From a checkpoint of a small mixture-of-experts model trained on Wikipedia.
Experts: 40 experts in each of 13 layers, 80 bilinear neurons an expert, 2 picks a token, a softmax router.
Below are experts of layer 2 (counted from 0) of a mixture-of-experts language model. Rows are named router (the router's row for the expert), down (a neuron's output weights, with its number) and show model dimensions 96-191. Each number is 128 + 24 x the weight over its row's rms, rounded and kept within 0 to 255.
Before each expert's rows: a language model's description of what the expert responds to. This comes from a sample of Wikipedia text that the model never trained on.

# expert 10
What it handles: Second word pieces of names after a capital initial (C-am, C-ind, Wass-am-u) and sports words like Cup, match, win, home.
router [ 95 125 101 167 124 131 130 131 143 147 110 128 145 119 132 132  88 131 127 135 105 131 111 155 121 137 166 135 130 187 149 126 123 163 148 133  91 102 120 149 129 127 131 100 105 136 194 158 164  87 147 109 157  98 116 136 124 148 114 160  89  94 137 146 152 124 135 119 171 137 178 135 127 147 129 133 128  96 112 130 125 140 131 108 147 115 169 129 163  77 126 158 130 151 112 133]
down0 [159 152 113 105 115 174 128 112 114  80 146 112 141 138  99  91 133 139 165 163 124 144 107 122 143 127  88 147 114 127  85 148 122 136 160 124 185 145  77 132 160 135 118 143 105 117 144 141 171 120 148 183  99 131 118 129 117 121 115  87 132 120 171  86 131 123 120 161  95  96 112 139 113 202 103 141  73 104 161 127 151 153 149  93 134  94 131 169 109 151 122 157 117 128  99 116]
down1 [132 151 115 142 116 119 169 128 132 141 150  98 152 147 107 113  91 128 110 146 113 103 152 137  78 131  92 105 139 114  92  97 172 101 140 129  97 139 167 145 130 119 103 138 130 110 107 123 159 128 116 138 110 105 172 109 108 151 113 137 113  90 134 112 118 105 125 103  86 114  82 110 170 111 145 151 145 154 155 109 141 130 127 137 101  97  79 112 140 133 121  86 136 152 145 165]
down2 [ 93 145 137 108 127 169 145 122 113  78 124 132 152 150 149 145 115 121 156 141 122 122 143 168  96 139 113 175  83  89 141  69 155 126 127 126 163  86 114 116 174 125 165 118 141 155 144 101  78 164 186 138 126 158 151 128  97 160 121 113 143 168 105 127 141 167 153 163 194 153 148 109 129 144 114  96  77 114 142 153 153 168 183 124 134 129 176 138 116 128 159 121 145 142 126 162]

# expert 3
What it handles: Digits, letters and symbols inside codes, formulas and table numbers, such as LaTeX subscripts, CAS numbers (-0, -3) and ranges (–6).
router [ 77 171 115 133 118  95 126 119  79 137 104 101 138 106 131 148  92 146 108 146 107 157  94 147  96 122 137 140 137 143 126 109 111  91 161 128 131 110 142 125  88 111 139 114  99 143 182  92 152  97 145 127 115 108 129 137  95 106  97 148 141  75 161 159  89 180 116 146 153 162 177 146 167 134 119 101 111 125 130 126  91 159 148 110 166 126 139 145 138 132 177 156  94 144 115 160]
down0 [105 114 156 147 141 131  68 120 128 159  98 106 128  99 154 136 114 144 168 113 119 158 149 140 118 127 140 139 122 126 137 114 122 103 127 128 121 154 120 173 121 179 118 159 137 150 141 130 108  99 125 163  95 197 123 100 148 108 157 114 181  96 110 137 130 109 117  73 112 108 184 113 123 145  93 172 104 145 130  91 100 167 165 142 110 116 143 151  97 167 108 101 104 128 153  94]
down1 [178 120 102 122 109 171 125  92 127 181 106 111  91 144 137 144 146 111 125 121  99 130 100 124  89 119 194 139 169 119 123 162 120 101 110 147 120 104 145 155 102  98 181 149 113 126 135 106 115 115 135 139 166 150 104 131  98 154 118 139 133 137 160 118 122 153 179 128 131 141 128 124 123  90 130 110 171 111 150 113  94 148 115 130 141 129 131 130 134 173 120 145 130  96 119 104]
down2 [125 114 128  86 100 120  85  99 111 104 119 121 144 163 138 124 127 117 108 131 148 163 121 135 127  92 139 169 109 144 141  85 170 124 120 116 121 147 136  99 132 142 117 124 108 109 125 160 121 111  94 162 154 128 147 132 112 121 165 153  94  78 121 137 116 116 116 103 147 129 178 135 153 147 114 109 152 112 106 115  84 119 140 133 124 127 143  90  97 151 112  84  92 185  91 118]

# expert 13
What it handles: Nouns for organizations, places and roles after the or a, such as University, government, President, company, journal, coach.
router [ 79 155  92 148 128 126 123 142 130 124 100  97 133  94 125 147 124 160 112 139 143 169 121 140  94  94 127 133 101 147 124 123 120 155 162 138 158 145 113 150 112 129 166 100 124 134 147 112 132 140 138 177  98  97 121 108 107 144  93 165  98  67 157 164 135 130 131 120 130 151 137 133 149 127  95 107 139 106 118 106 125 125 148 118 124 128 135  85 131 127 160 137 117 130 114 128]
down0 [128 151  47 146 132 135 120 128 127 151 137 115  80 129 117 122 115  99 151 113 103 122 158 102 108 122 118  98 150 143 145 111 150 174 100 142 123 101 144 132 158  99 132 122 113 117  78 118 140 125  67 125 138  89  87 178 116 134 138 100  91 107 119 127 132 105 122 110  95 150 147 104 145 170  90 157 135 127 144 100 121 118 131 123 129  93 150 140 121 149 124 125  89 138 154  86]
down1 [118 126 142 123  74 143  86 114 111 161  96 131  61 119 122 127 104 112 149 153 111 119 124 134 116 176  99 161 129 135 149 107 122 137 150 116 150 138 142 133 115 107 121 122 121 124  95 101 120 106 135 137 183 121 123 109 152 136  80 137 115 148 166 123 107  93  76 117 135 155 177 133 145 126  98 138 165 126 165 103 126 144 122 121 133 135 104 165 133 168 107 161  99 125 135 154]
down2 [137 170 109 149 141 135 122  92 102 132 154 133 150 115 188 136  82 146 143 129  83 124 124 135 143 110 102 141 147 107 121 160 123 130 119 129 144 101 125 113 112 151 113 143 128 122 125 143 151 127 164 132 114 119 163 118 140 170 155 151 142 139 172 129  97 109 120 160 155 127 129 126 107 126 130 130 109 148 113 108 137  98 143 147 167 135  82 139 145 144 139  89 148 114 111  92]

# expert 20
What it handles: Structural words in infoboxes, lists and headings, such as coordinate symbols, "Born:", "See also==", "Interactive map of", "album by".
router [ 93 135  96 118 113  81 140 162 119 128 124 106 144 104 104 133  97 160  87 155  92 147  79 178  88 127 133 122  90 141 128 116 115 128 127 127 141 144 139 158  80  69 130  88 125 118 135 139 155 130 134 162  88 103 148  89 139 105 139 130  93  95 155 127 137 147 123 126 144 146 174 150 138 166  87 113 165  92 132 115 127 153 170  94 108 107 111 112 138 151 129 130 124 122  69 154]
down0 [157 130 140  81 154 127 124 141 121  77 117 166 139 148 141 161 119 139 122 142 122  99 131 162 129 157 135  99 144 169 158 146 161  94 150 113 126 150 120 153 124  84 149 120 151  88 120 104 155 118 150 118 152 121 180 109 121 111 147 145 126 177 150 124 121 128 136  96 123 163 127 142 103 119 149 126 136 128 144 139 134 136 123  97 113  93 126  83 180 115 142 152 120 136 159 131]
down1 [110 135 129 127 162  83 101 152 156 137 139 168 118 177 146 126 107 145 153 152 115 116 153  86 122  99  81 146 117 163 108 104  77  84 114 138  70  84 129 118 145 146 135 123  95 117 132 136 163 109 149 122  97 128 155 168 114 117 155 105  91 145  49 146  95 135 189 110 125 110  53  74 144 104 117 136 120 121 106 127 146 130 122  93 118 176 143 148  56 133 104 150 151 101 125 143]
down2 [130  91 154  93 148 102 136 106 145 133 158 122 140 164 172 126 161 146 106 134 153 142 166 116 177 100 150 152 129 123 131 103 117 124 160 145 105 139 144 120 136 130 150 123 163  77 117 125 109 126 130  91 145 129 149 153 150 175 150 126 124 114 134 122 152 107 129 166  98  99 128 115  91 106  95 123 126 125 128 112 132 150 155 123 127 164 140 119  81 135 103 125 126 103 123 108]